{
  "n_layer": 8,
  "n_experts": 16,
  "d_expert": 992,
  "d_shared_expert": 0,
  "moe_layers": [0, 2, 4, 6],
  "routed_scale": 4.0,
  "balance_loss": 0.00615,
  "init_std_router": 0.0251,
  "lr_router": 0.000307,
  "norm": "rmsnorm",
  "tie_embeddings": true,
  "seq_len": 1024,
  "steps": 13245
}
Below are experts of layer 4 (counted from 0) of a mixture-of-experts language model. Rows are named router (the router's row for the expert), up (a neuron's input weights, with its number), down (a neuron's output weights, with its number) and show model dimensions 0-255. Each number is 128 + 32 x the weight over its row's rms, rounded and kept within 0 to 255. Numbers have three digits each.
After each expert's rows: a language model's description of what the expert responds to. This comes from a sample of Wikipedia text that the model never trained on.

# expert 4
router:104140126064086155191169052099136155194170071135157130097187136117128154125090116147109155122116127146093155099172116148114165146176176135139086131110114190112135090125124123144105154124102186094057125161166143111109119081116098108110186114156174114187152112114118142148122161156169147163168123172085138143190121112137128072169129019170154152079064097110114105153127158075096127129135179128171120161125169126144134086087106198108164070163136079107151186176128122172138125084049165142080165107097162070119108123129074107177144184105138126155138109134161128143081127104141072089146178169128100076149075150167084158128109193184144131182143142086115075121110160137154111135154114124122128076114134119136129110142093159122094131130142084127081114121111102176080174109080110
up0:152114097140149104120160087149145124163123167060056124120156090084098105121133186151158162150124151158102145131098134137130117150069135148127143175126143141145118070126163096143112126113132165136139184098113143102118121091083124094190060145109104152161141134062110109110085148129099200137108126192126122164114126168109090131112068100184127157113168132118106106100120152086136166060116164056120124110141160072165075064143094107133145143106108198132167148117178149090143129124019120119123110072127178100123087139138067102188144079117097149133133143144080142095162044094153112138047116138169143160143112098098084139104189144117155143171141090154164098158142143134182172169065101142110127124115124169175136135146104080109102097160110168110137130135126187095151094128129118
down0:127129168136132098115134140104170131110138129122221122153196100127138176074116085144113139189105121175130187154133172153082156145056098139126135112131082101127097211145140123147097048138132160098133068106192144179098179089151114101148166132144141145168064132182169120097153093131085111078117134122124117127122140122126126163160133190143106140118114105064129201151178132156169080140125137127131137106175159143108126146143159115164154160141181152108112142142133177162134149148113155155130162041136175134089129102103124150075058108127132117150163130136150161149074094134164166145088108156165142096120131062146121138140112093161121149124175139125046111150116104089107166135110070104122151153146097112144165110082090115062083152100127095137123126144110125123099082084165131
Mid-word consonant pieces

# expert 14
router:119189149127122196160169147119127182098138088184174131097130141128162170180091125075103105085108157128161143191183099145111116128132192104127108151110177093168131149130126125079143101081090070127094110175052111155087139125116146163118168121125132195087149128114187140084125139101114168073102141127097091113091154126136170106155134166128111159150146149116126114107173179104148129124136106134120139141106155162143144095122174114135111199153088119117080086128131055093174132111137159131120078125136070094106110141149119085170127165101102046088122112123138169112106067155143145102129135153152141135120116118091174135078193083063116090153171069172126141143147102227165118170188147122128136153091138093127135125148129175164128136121101143081177168111120167097120123135089121
up2:169120126163140170155148141170138158159177150198136152159128180131125110140157136122146142140117108120091141166155082105141131073134152113159158161102166107085169114110157090170139136181141128109086099021137108163172149117145112182164115107128098177129104104101114094141099176131130083124111088133133126167094149128138120123082131156128110095148153131086170144106102103164151161122132128087087152103112093114139110188156168117200123097101123129098094164078180144123108084148080128150111161145029204099162120139198104110130123104128144132143136150153145122143153121071150075155114049090146157090109094075098115138063117187073022132132122088156135132129063091153139143144130134145137105196128151127086174101168140133148058060150177104152116126105112100115136098113161141
down2:173182125182070069056112108054159147097082123120119152096106142177118133106082127142092083175150141145154112115134144137100171128150119199082069155131118154164154100110126137144078130183129139133102141117162067139123125101122056153098097154106064181202131150189132117145186149115107106132085144156143142094092122123184106070123110134151116155145099127113069146120141113080120081134138130157146127068101179093190094127151090107159113163088125160105116051110142171192104135151205068088164196111173178113131146066111136116120099120128096139093096118148091153130136104121121099110095041182094142108108127129120122165088140048161081144110084054156121163179142128140135133159135155125088125099159129078134118131155105131122131166098154091129140172127109173143097118142114131
Prepositions and dates

# expert 7
router:122154060169118146115101149134122119100132152100140130128135149181142123083161140156135142116128164073175121167077173081135096175102106160148089104125142078128087164172124071062127144116142131132137090113136146167102186159167095186148118124145128107106135166151084138098134110107126109155138115130231080108072100154160131154111093112166136097168091091140094144161113129148172163108099154135093091153160074095090187130145119114124131103116103129146121201088140160190107126181173125150150055176083177193118199216143150147099140070122103147100107117099103120128122138152142137118127121121145121153132153177119160067170152117185148163069085078083122159137109143132114122167056113191206115178082105104132118152106152106156172114132149126102188119098143152133161165096092123
up2:114115061095083106106092122158146072152104115147153154177191173140113161133123116152141069126100081105161141133142166165040108084095126143123116091056137172122170156144110121110111133081129120113120105146125178154160133106083117163169109098125135086174115141172114089181168148097142096111136143096123085125133107168183117120190173096123125161127151039115143160128104146124130143163134120114055132106109067153160201148201107108085123097096114171144196125092186159118157105087155154146113112113117157188172141121134144133156159113121097149140140141162148182156186122142098138096080153112173099143135107126138137090069126120170162073127096204136111159153085081147149096158122155128147135101164120133216048159095140142074053113129176099198188146123145145090117132156127068
down2:196109048134204166129131125133150110082117135081166147151098137165105091056116114104098191152182163146041138123187144167208175100092106082095152127123100108116088122107113107158136191150124152160121129150122104123088137130111108137134081155170136135143063082177097158083109120100136162128097127078126170124156073103158119162121130127137156169120186129117074109109184135096190077102145081164180085123209103090167094089128107108120135136158166136137132143137132126140122128149095139157082153138111128196147161141106113152094167130076184151077136138151164116140140066117116072158153169122116106100139143158135113167174062175131114098124144125155093131151124152112130063049128110176065137170169129129175153133136076159171125091116190174062176146168160128098120145121101118
Infobox line breaks and headings

# expert 13
router:131174123086142133062128035130122168120118131123180131125109081119099070205173105102117155117109120112134154093153169134128179152059127102150130117154153098135093068164113073143123114127135120118125180135183099176139128145155086112107116160156125124176157071169138088118163095174102123047124187064106132155158089170129068147142154103130105085113128155120189123164076121183074134088132100096091187119061132086131119164132171091136168134164105122143150102138063129086137134104119103090106148133148094172162101144158112137090131053191166168118142138128101070134098123101113132122147142110168096053160164174190101138115116120135134103119060107158134103168123126134139128085087167117124095162128079129140115137136071139113111108173177096096102094179097128103150118148155118
up0:135110181151110080093169114147123104088151132121188198106111182101174166162083125177148176129124121131161122149107179084157114160129135115120175151138147123077149099095098118137115123107068156134184092135135110119135075175146112144109121078204118096156105180169116156162108109123121090107140089174128110105165043138105160123106107144105162158129163109097153100100184114156143133091098116127137124071112140101133152075155141217120124109135118111084140164153147142138138122115116165106126143143139167152137057131068111084178124155085099152147136125115175122172118116121128155154095107122085165131132137168090096175154095103094133142100101119140136158157075114079074173113152155123108101130157130138096153109115098133158125067105124183128046113186142129112168094090160151
down0:083132089129181088111133170182092100129161165149107125091167123070154141052161127099108121068120104145160138137069107130123129107079075125151104112132144144127121054147110107153097109132077153143122139130130134193121158138157122110140092105165181159175146120141129101124137114092155139098125093175046152115147127123093145082112182130107175118131119082132160118075129131171168137111157079084104137108134157174110079026137169072124122137131154104155116178155172102142145110107129121150092115172130078079139125136135103077127181130100160181126112154169197116124184093107066124036064138120135113115171124165106103101158143171166060124119093140151084081158159153117119114111176133090139162152132147159084097161166200112067094168148158172117191118124108087092139135139200123
Name fragments and bullets

# expert 12
router:116108098166152063159112082120125115139130122140119142135146110107089066130137129148105118147134138153207095207141179136093104146165093037136184180142159162116146099072117101137105114114132075100076114099124135095106158174088180120140158186134130109132088144185156148106120138115095091122122068118067192142144122162095115121097104139136137168084176125086122084125127084096136100107106096111069168094114132145148098126105158158056111079174157115155085202122121037174100136111140072130158165127171110095163109127131138143138103186126129146122164120145132135145120139117193135128135130110077120212164105087088201092152071092124088173158129121141167141165070109097206080120175107079095113158125132153101150180163158134149142105162075079153147150184155132101115152133110147
up0:145174082152133096089119116113128098060077081128120126179095175118081070119076101138139132149119140103152105162124128146100149145131086158131100129054158155068163183164175066120072131106161195140164097129141093113144134150104177145164127060145086077156150152114126127189130136110127088105114130159123160124100109181107134133097135190178113155131067145143095049167081122190106157074121166153112155167076127139112120166135093177126131089174213119170145099087141200084095145133098185134090120129122113138165111132131116098155125062177093133155169105127125112143114106138119153157148105120182117111113139107130135113044125145178095157156144113190110131033172103146106124124083110039115116098156086119118115116193087099106176083092078129162124136117165104148148114096096128
down0:108099204136122129194093166095078147035130071113113088134118176089124093136096139061109130123114155134148093163138176080111150134076148107089098076132157207099163066103093186104098186094171127108141149126076143127112155176126140131120104069150092102127105082130123152140088166114075082119114120128130113150128114136182130121143162135144096149144106066151104154139086147073123206123087108159106142120081135211110074165099163153122120098120161132178081108118133092122174069074157161132148096118121133161168130132156094158152103101093183084105117160165119102155109145108093092117187140149166103155142128078124125081081117149138127097198097101124112139127131099119152133124120164135134136121130131096186098150149111089150158084170081137169103126118141133102135116102158104
Personal name pieces

# expert 6
router:180125155198101124110127136133110107122074119120127127100139145133146138138099098196155169111148146128047105116088134101181129074132075207070081113134140139141139142073128119188106148106173140126120126095112100144188125167098123121129050131117111136134090150085134148103150093138081163134119078129139070147141112134141170148108177066140111079131169133158111155112105048128099192181118123146104133150145127184121080167124139105136124095167081115125135092099173120095095099111132129133123137074092098124115150077104119156123154107122091141106135153090162098147103124114105134114099119145149095131117162081121125172120046120115154089153075157122091151166144116074083149152143137167144106106058152114147147164111119119105205140085125137194145171172121084198105102116142131
up2:128122143162127097103100101100088169071105103181127166143180132124166147085127154147111120130194136100200140134119124105167118110128148137149164115110111123103141129111110107081104128088117082124098122119158125048100128099156088121171104156188123137060130170126153102056015148102146149137137092180157116097119143099128099187143128175124092095121126138078090144163163135149126123095149074115146128141089092130125154077129140160123100081140112090099123111154112186149147142181082097114148101079176119174108204117077131164155046120110149095092107129071172123075135134108121143110136146137145163081123119163153136138041136106172119090083139053169155124155123128087131144139137124144139085112060101069098120126146148155130094133162160133189118115161141101066100196095113163
down2:139173176160142135136124127098109162118109120122079089217111149136152110091126152085137012131104097103151119131114120079166128170084085119182152174125182083092085097078131115133120098149144124134138131127134154107102097112134124219091151154097125180095133107117160131119089128100137071157180097127101166141165112185135109055114134090092112119100107103137166115141139137166149125111104148092130169128149116175193084202198136094077148114105132165115111083215125127102118150154020135139085138048178145130140142073110167113112107101114094139051098115117142128107187149065156108120121101103102199135132128149112117110120101097127105127129086174191119169162178151043180166105099108109122147108071123100115082063133131159123139073142103106172140175127109162172180126115111123
Clause links and subjects

# expert 9
router:109071133076124185063124195128123129039135074183121157137122033146114098148112122138179136145113195144120109105134080196177116164128105170136110123053120149143098147152105187095142101065125112138131118127084130156156129166108091091123151122107128176142090106157169118100129100116131130148116129086184108119170131102102090079130152152118188075141104229118123122139092091122155151160135090191146122179100143104113138149149171121144069137087166119069128106109124134121140157110111073134124125142089089082157203135143121125085137122120091101161082127119109161126144156160139145163156111089104169161143099114132163133160204213116192124102115175090130144136118151134189153108080105120168148143122114090168144121091162144144149149156126159104156144128119084179111107135130184
up0:116171084103114113125162088093120137122146158116089121135096076114156106127130106130109161117125149152094133123138129101133095179086127086160094085135168047101157097136088149077093118101036103169147137136112125092171155152073117114148152172130095099119114193118173064088136164105176157123127130094114098114087109179114090101150155111146088118106127137117116187154145132074110126103170190166143085067110080106143130089155110095100097147123133077131164118119105154088118094126095153086129134178168094132062112143147178138145194176117133123149111173097068172150104137142118177147103121108124183134154111110146108095081124188097100083211133196128084143154096106139110129108168077172098168151136145125163149112096143105134157048133104119082157126153125129141144127105082135
down0:163084151103122093159121153141076121091107168110162057098080125129119129124130118140127111141147101189120223167109100128165170143085153102162142154092131150097087062155121122097122137146111150117143132141131135134141156155197183210146153114116140148130126099110139101162141140132104081192121118192136078151171093088126130165130111182199153126198114102027128114145086103133102092087162151189193121122116166111091134130146144151099186119128127079110142164117101180134165114092085156138107110170231119113132135174135163141146092144127140133160121147138097146143188119196075113161134106137106073155180094139127157114117167160161094097153183157188132135167151178090159102151185141141130095053127114159170106041112148140176154122123137198164105154113136129080150087091169142
Quantifiers and descriptive modifiers

# expert 1
router:163134127097130160132141180171143108100135078116074166107148174196128058128085113179063126121112168108101073133156139086124092071110160159111106154089185129127096140088103171204132133084053170122170172182161083134140097079150151161108073130137126142083179153094110121176149216132158132134050139171121139161122196152127100130136154096076133109059169112131110101101204073090103103167136165140196101119161153088098168104074130089150122119115200181159166128126171164134164167106183106121138133121197095090159152125096118080105109149092099176071116152121151077122136112134108121139146075084081168198086165147153201098163106118073075081107121089136153102098150131134112137155138115127144142108196165169122082097073170172101151136122067138089163127095132136161098107130141149
up0:083151057151168089120104171193112116147086097126111100115122125126131168164181168104100132159115102173149127150129170157167155092206087107129120059181129050155148137197114183110146151137088134133127157140122131155092117192128196072110111109135153101112128158166152046140139135122097136102138184094159165104091124148144066129130185134080117082137147131125184066107137119102117089180120160156131099093157149127121138150095153118201098153171127135177073142078123080166131139144179143191203159149152152155098172124087116167136148118145180100202133104173130149145067140150082122130163192040157064135193121119122150112143161162071119086110150175160156131114125172094131086190105085206143140164080127182146108157161178146131125165153114109120109158085152126156126162135186100
down0:123125151056077099182068142130160139124170173099068080118146145116133076130108134110124150105199162104150172115168172103140138123145109126173044126153118126130138139139120078154127110135195127192138193171162101157156134167166109103146104136127177107162144125083137135134057175141175129073118143102134096114121188151124127071125086129122121135125100107116128171137110164139092121156143159148146067154063076174179158141151174122082093088126100179118102240123122100176141149066146141064127177151147120074124120136124112186104144063182117129115165136147171120144168142091129140133141169154122121179189155175139106131153112183154127120124147123047112119055180122146104125152128064129100136126085097110116151123119096164112153115093136086150117128154137124152082173117101152
Determiners after prepositions

# expert 15
router:096116156122139132125161161102201101120153130126101074083126120124207139098137103060181152143122109142142110111129172158113181159148123171070134126067091135167128154138165136143153120140107120158187108103127175090134119132121100147134106143134100170135121060124094145168129090082100158138154087103160165095096095100122094092101108088166151160174115084103137167149084133176141088101145098129151149074149107154165147138146092098114110160117108149109165127107193090113191106156064157185085115101176179116201146114173101135176120098131087112170161114141092131074133120144092124162155122079145106129116082112092119082161150135172157153099182148147108133089102132127098112133140140161081139158127189109129122115111104147106150114040100161113119107133156119138123150140137128
up0:156110134128091136153085081152133097145121094160100123097157129082059214118151144144168102091107132095114136114123180123127130151112120090113170148156135132162099096133144092112120121117129103144164106158127167106091124126170115152159106138130130160126138088127124159164157112077170153139096107086061142099060134103095113097104109146155121171114190131174235042086157189150127077103157115135099139123170111177113140161166146171089114116179168155142144123124171108201121130089131131073101128111087100162117123144107101160153149138129093127112184193098156135115180135129184171142096127108154135108146105104136130134110062135143134155119127105100089122135165119134094179139056140230115134146110146110192077176092149149137144116120121057101168117181155109107089093073167145
down0:160122150087130073167150078195132128152115067170104166126080101128110111142127140150174119120123143088133140152114094135152125120178221149080131137119125142080040169142081165091185145173140073150107146158106067102145113096152113212199126167116131098139094149131132196123140225095122090162115114148101098120112173149131120078151126132099086094160147143126200168098195114171126057130078105108117115084102103060097142146129151122128132126124102105184127152131111114096109147133199144097156147137101103146144163151132152120145174126127068101184114141110145127092147147212093061113076161195146135132150175091079072104122099198128130110089149166148137064056149163123138107140131158117076203135134138133112162101109190123202094165122106102078171129130158203148110102163113127
List dashes and field labels

# expert 10
router:116126128100138126127167123104134146093210123108122137148100091134124196089191158074159085150124170083150094087071089171126119115118129125091139067125089156126130155147100059150127162094148155076151119107113087098064100053100092121053131154130125165126182161114144167138107143141131152159117095179164138111132160163118168086135099159064103133104158156086122123131127115125117113132122150107085130101162160110165105190136079122141123120119112105136103103108120175089125126168142118140177146122070114135117088065124100083164082121141071172127117151177041128154151106121145085092122136187109149129114136121065122137103122158093115142071157133146101129140098108147158137114188110091103117138171119178139097143173168146148098130097122137160189099083143152180176097077211133
up2:134170090114085141088151136149176079098102160152043144137114124112088130115136107133152124180154151139083112130145148074091093159135179054145150142093116139149082143108181114084062146173162169169162148150134115119153134139116106119111108154125138162119060082124151156115090095120121100118100192141116152122123094137123149130138089072057139129132111134155174212147055156135141081125153197150082120091158116189180161063088127124133125137114131100122113159086096158155081117110099094104080147114139118116120134123108131127147084092092144113188086152156122069170112143106102099186118132109069147130088057120062114129155096132125126083091179085167069144137132082100096126142102152135164162163142088199076105083149159094149105076097141100111097162135173133098092076064132149
down2:121089194107089103124120124107125168151140132131081103152127115102074152112123144114121115155148150137099121121089145136140106146067153135167145131166147220144123152138091186143124044133127102165080162124126155105081085088095137131080141147134099096165130132125015085108119070158168127176100144046147151064150168150107126179120123131132079128179122147083096153174115121138092143048157102151114162134201121120071108139051108127097167135125170143137160189086127101154139157152103126080088190143136085111106068137097155127094152104125152106110137097147163163087106100107113185158172111147158141100125140179133121143134075101193170107118195001095100115185118150134218071129108093144163110128164170149161135109098133122092119094089116114151102156143150135130130111158099095
Numbers, years, units

# expert 3
router:115121151079158088197110119134147129106184170190180149146108148157034144101104184130099142172138085130128135121156134145122094091115125118154185179151118140127200104113138120137089191215077090113060136145076143143136150108109115155170123094094095143131105142151128121173179117093117095120117089115142113109099200145088145087128129184125063139150111111189150114067154098205161144102113169185123148131144153156115108101182071138152106117138106187148095104093089185127155104117172173100103149121150074157077164158138084125088126150117180098118132083130130153141099147163135122059116105135109113180127163107142110128117136143134150120081130169110093148121067120146127174118088152116130136141115036094138152128146144103145095086090127134179138154092105135116146133134120092
up0:157167124152147072121138110155239137105201078109142179139152115088117135156175127066175069109145122084105150129043177184106149138158117092170083116057163101113122122151149148131102051170098115111113117211056057160129078176128177127098145144139131100088122125114097121120102090072123125100107183130151135072111137076132150145105143164088139128131137134151129097154114100114191182144099167139134078142089136159161091135113087204080126103102142185130144105102138145163070159130095125144132148159170179115087181142109070153103082130114121126162088133160097093128170097182114153145132160103137183133080123110145106144106135120152145154110111144130075150129118182170141113074121137126146203119133200208127105146129118161151104100140085103143138114175149123126154108128125108
down0:127131121080175118074145076098150093106147121092111119136159103087167161164125113098064149144103146148044172143118109115098152052141128169096128115129100141142192097167097097117114143148100177129129183190105101164107119077165130170083129175145114090134139106140124146135175100160175130171199168150116158202104125173106075127118126122158135137115141104137123116165176075239131080129099149081129091105104113094099152123059103111071162117106083124070091137151148084102169109048142149107175145134097167108098134126101121069134109098160122142152121158126108135126144097141134109158135155170162135137129128180095105070146180186089161136133142087128126117128153136114174171090147129156148146120164082085171168093141195147139143115118074151164135126144163130161153162142113154
Table cell separators

# expert 2
router:080117159110105134135072116128165128129163118125142152130119105158200117142096100093154161091104116125093153083138100146107147142141156127177073189121150119149150121109125175182174178120075102150152138144188132096099069122168097088106087103140130144177137126102145157138105145130135174150129118146112091146169197093159157168115107125154123144169122106144177162091137078156121162155162065155126106119180099118089109132085163127113038136110121126098105157126130184119128142168103194086131198166125154103109085144123109106094166121102161148092154127138154158159164162215096154087091129149126162127123089111138137094153140078073161123114159161140119146131123146030115106131105093113061102066093143103133137112127140144183158143090101153130174146141179125099132112171178154
up2:123166158124162177111135116162113104122095175056169196146087159114155122120160132115112106152188142111103128109115081179163095146142138122128193128123110147143177076126142092106150125124166074138152153100141126126091093178122099157181133117136124132152124101091144099106190128145095165131124100111092150128155113147082126137139167089145121098109127107135106066119151137168102085116132100134176138137113098113092092132137167187153112177191232128043073174136127144131168169092215166110145138148113134171110156116153162136119118095153153176146138190132155165096089179141218106145133139153117096154112128053155109147099108127157105099131094167099107167144163159081175153081087084163147131160114168099106136139083132080125114122099108119139058141173094115152071081101114154
down2:099165139161142144165167155121137135092200124201109106120137148135114125092138167123162070160121179095125120222175106215166158166165114139173185083051158151092126131159083146145138096134122084175151080125116111190112080091114120091147084172092105141140134134131133150136126092087095082121132088143137163116132112102105098154115134110065086155100115095095108108130138147202175136130144133089109129170113115099081099113116077126118115080138147105172071100101171156126136152157145086128097166085122101133111148135109093118186101153055088146117102105135079141175085171140112065150140185126045092132157111167170116129154174050146131094174241144076104110114074105092056069099111170127127091156146142207145091182125213159081096125122128151084176167091189113174114148128155120
Narrative past verbs

# expert 8
router:150141151143113169103121166138145128136163168171095137113151183104080194155132150118143110111127114141115149135135151121146121150138138162156137131146092153120060134094110104173102090147168119109127141030058152174142150087119111170063092081107068110141161107150112128138104155116185166066112095101151118141114066097164137161176071153137136127137162191153129151095143192131164146169111118181217170060096063049114141171125152149165099179162158159141112064140111114077052170137139125071149098167075116128142102087157106143131115117136184109102095114135126099122129185138106122150063107136101119127114095085133170154124156166133111182054153145142174133135134144129120110121149142143096123081201159130142164121179106131073154153150155053173098101075091085107126146135167115
up0:123150176093206131108104158134105149104173109114060150135146163179114185118132118134136094141149111164116098122193104073121171152185143182128106077104126122106173167166124098123083114090149096154118091112170126158086142103187147094076094120089129163149139164172149100136088133142158084122165074117138118118154141153128083114116125111152101103123102095136156129123134115168136169133111089127171112097151136081145127082125156083130127109081140143173080122141104129089104117083114107192139142106116096122096102091163154171124139113087133120098133061145115171095195106120091196143097089124068145174164135117134087167109110142149107112134138121062063136132113075163134169213143129124192121154130134160070104164133175121071087057188146071078132088142114156107098161099134093
down0:074133091124160148128084106151168133061179188114125130140171148122166184100153131095140113125057105137109112175117088129144072119100128132125128139109152161114155170150122181165161100145132175083145116117124130103144179077127098151120180110128148154153121120080122145164147201126158194104133141164133093140121148135091153120122123086144069079130119178170140119139138087155105129124126134136158167085166113153142076049168130127125093128129125049126106183087146112085126201156102152162099103131148116120132095109159124136149132106102124154118100155081149119140194125115100138119149099190147173143139134140110135137075097197166143123095167152129124041127134123116143091129138094123106116161111168140125170147072153094119146097076132189131120167133117115122158201115112124
Nationality and domain adjectives

# expert 0
router:142085205197110106127140118101132181111162181082135097087147178129096107162161133117133113157119177099134107154096059102109151095123148176076090101139100150134157196169123153091143110144160092138135090163072146101099159091076135127100185148114074120102064106150155099145098145116124122107132100125129098090148097095109152154082125187072118140132136127133129139141099182111113100134084123083095061096146088093103075216133122208098157145140080097139122086180141134137112129077139125177154115075179148135109116111150085170133160118162152104086174153207105146132127118185127118211112089142189160218171121135114106139074121131174128156138128137113095144137104118080117104074135087135161211101175064124134143125088113093095159142186119157163116084171083112126130147146192094
up2:145122152185081149100124061133143080138108120124122088128139166112112086163204088175120152103112074135127115145115138147137134072084128120177117165196134169078079111156136144171158137156148169147109132105177089181129115098166182148115145210151093112144179139100188130141093104127143158164131140093126118155147144180116145145102108137121168076123092150136142198132126137116132090099136106193102180098073170174150101140121141126117106110082100103097116136097133166124162163129085194036088128144144143120085125124136094106136150122098050147108153101142138096147141178154148114124189144230070078123119145159111140140131111090110097124164119128078129102145121132126142157104091103133094190088137152103172161082111189144089122111189115112112148116140129166121116107137121118
down2:170136147116127124105163153085156142062152121131162095063204076104119155164107083180100163093129117118085171117173144119062156125180207099138100155114089056131091105137115151122147130150124172139126195120093173106135142116087109153125123173106132133150181080164112082156128108142107132074168115119134173074132089172109105152161162166119141130168085122150084179165151056110128139115126098185077135158110124178208093159107153143119117122155161102164162122080141143120078132104134111103173046119138108130142162152070109112162089136063043135048120086169135162172116088161130145117155136192137120115179142102138118155062123167147120133136073097104132099092163170095178127134108135128053075184118190172135132119124156118121128081129097096135173108098154085096143151150154099
Institution name endings

# expert 5
router:067120153202111109165087171145155165108108117138103165149124184145156138082111105126101112066165158105082140117114060117130092089125107147071123112117089117119132129107127151100183145118148096082074123085198147164115158132123084163116116068150108108137067143105153150073145171106069165114145126112091075111140128077162120182108174164131136068144161195151110105108133146124075108154121113124122135073153088190158104169125195137097116145139162108201151108116146139142110077159189127193132208127132166110134095176169134149118126126203122054117147163174091196145146088101081114144181097061097145147156131104164178107129124174119086139169088130149122169140090127085080101087126118095105147141094127142193139193180114140153110124097163091157115083127101135113160116129111187
up2:113158096136129067136132139208164179102109172191080159142154140117134124127137118118151116114122160183083092117144127092142102138138107152074103072129151138123118104111148141164145147126096123160124081166159088142115143081086154176145106147146121172153173157172194096162172134134144123132058089160098131134102150166103111163091099109099110147154129164120077157158097053123080194163131113069132109089112102158106056173044134133129115147150120139117090097143104174141136114138111160140188158136096066120116151135083133124084080153115072114128152123131168113073147185059161144129115149081152098145122156130177094139068075102129111089173146191162112137141085077134134120129144121120162151137126109140163110053142096087162213124177074146148115115116143185161155081150111095
down2:105147069180137102115083124130116086122108143146186116113136061073111165126121140081142138081146172137154071131146143112120105119174163089129101121084116147123110086130151107093087167104111159110084080156142107125075148152152134074189092126079178126130090147105087150150115145174141081172092112142126135116148161088158139112113165129113170130102169149159134077122098175093070111118121095108155107155116173126152168173047109094093107158119073103108123135108113133100078142104144107142103149138179155108127179136117155127163173169171132205120153176145118115087131157135096174082098151125080085156091072117149070120071118117103128143105097109109141103130159151131110077125113075098152148139163143167107129118176125092128089149164138055155137112133122120153114157088115115
Sentence-final periods and initials

# expert 11
router:124143093158110157107152134146136101118135159159107157166224072085150120146120121156130149144121181135125105158102155097157140106210094141172113170138099151121125159160136124144092146201102165137069118112144088085152135148104086189162170150140134108157100115095120138106091121138133103114144195152168101026111119149172175170147077135148108111149157139124129152074156065156093155123110051142097111083174161153136105070198138112112101116090181070141144145087188074087142079182178120130106154091160142153159151161141168122157140089144135164170171074102123180105136110135121128123152181172164139119107142164133101144103104089128112085131116158130122103118143163182060104127126179060139145108158134152112147107149121065110083124106139133107090143091153161080128134123144146
up2:169178116097177155141114124142165133166129122140091103174102093114131155144120166091136140081170096135124136180152120178091062142152130165156087085194114062222134154096093115081085161107119034127143177120132083124109113111132144140154065083120123140116075098130150122149104118112117152138073135100103101145133088236162149171124122121056151085138107098197118054087171061141128142135148163113203157104191134130117122137095130207116094165182145157126130094104146108179137120136076146103072122103125176132108143081181164128092138146148137123080122111121037094087142126105176114166094149107157189155118151089154106124086137149134103100142133170167153161123181217201135158097119164170143112129148084121180128088069131141130129168160100128143145138100085097118112163163110147
down2:097078154132177152193127104177133079116162116133099142081148162126103101127125164117117148106144110093093092125098135130129164141104131108172129098143107106070093127135159163110151094099076123078099165126113103171164127130114155094118168122183104156161099133156119086097132091086149136167156175163080145197121160166113106123136147121140105169065118187086139122105193084147176081131059149138105169106137103115106126105148176116146159137083124175092055142131100052163132076114078144081140128159105149130098110130175074121154096159104151126163159088080140134181098078134100119115161123069103103152103139088151152174178199130179148097178138120135143204073065172209099055070076125174117145143061201143148116112139079152111140195141135135096137128104101121167113139128188155
Article openings and copulas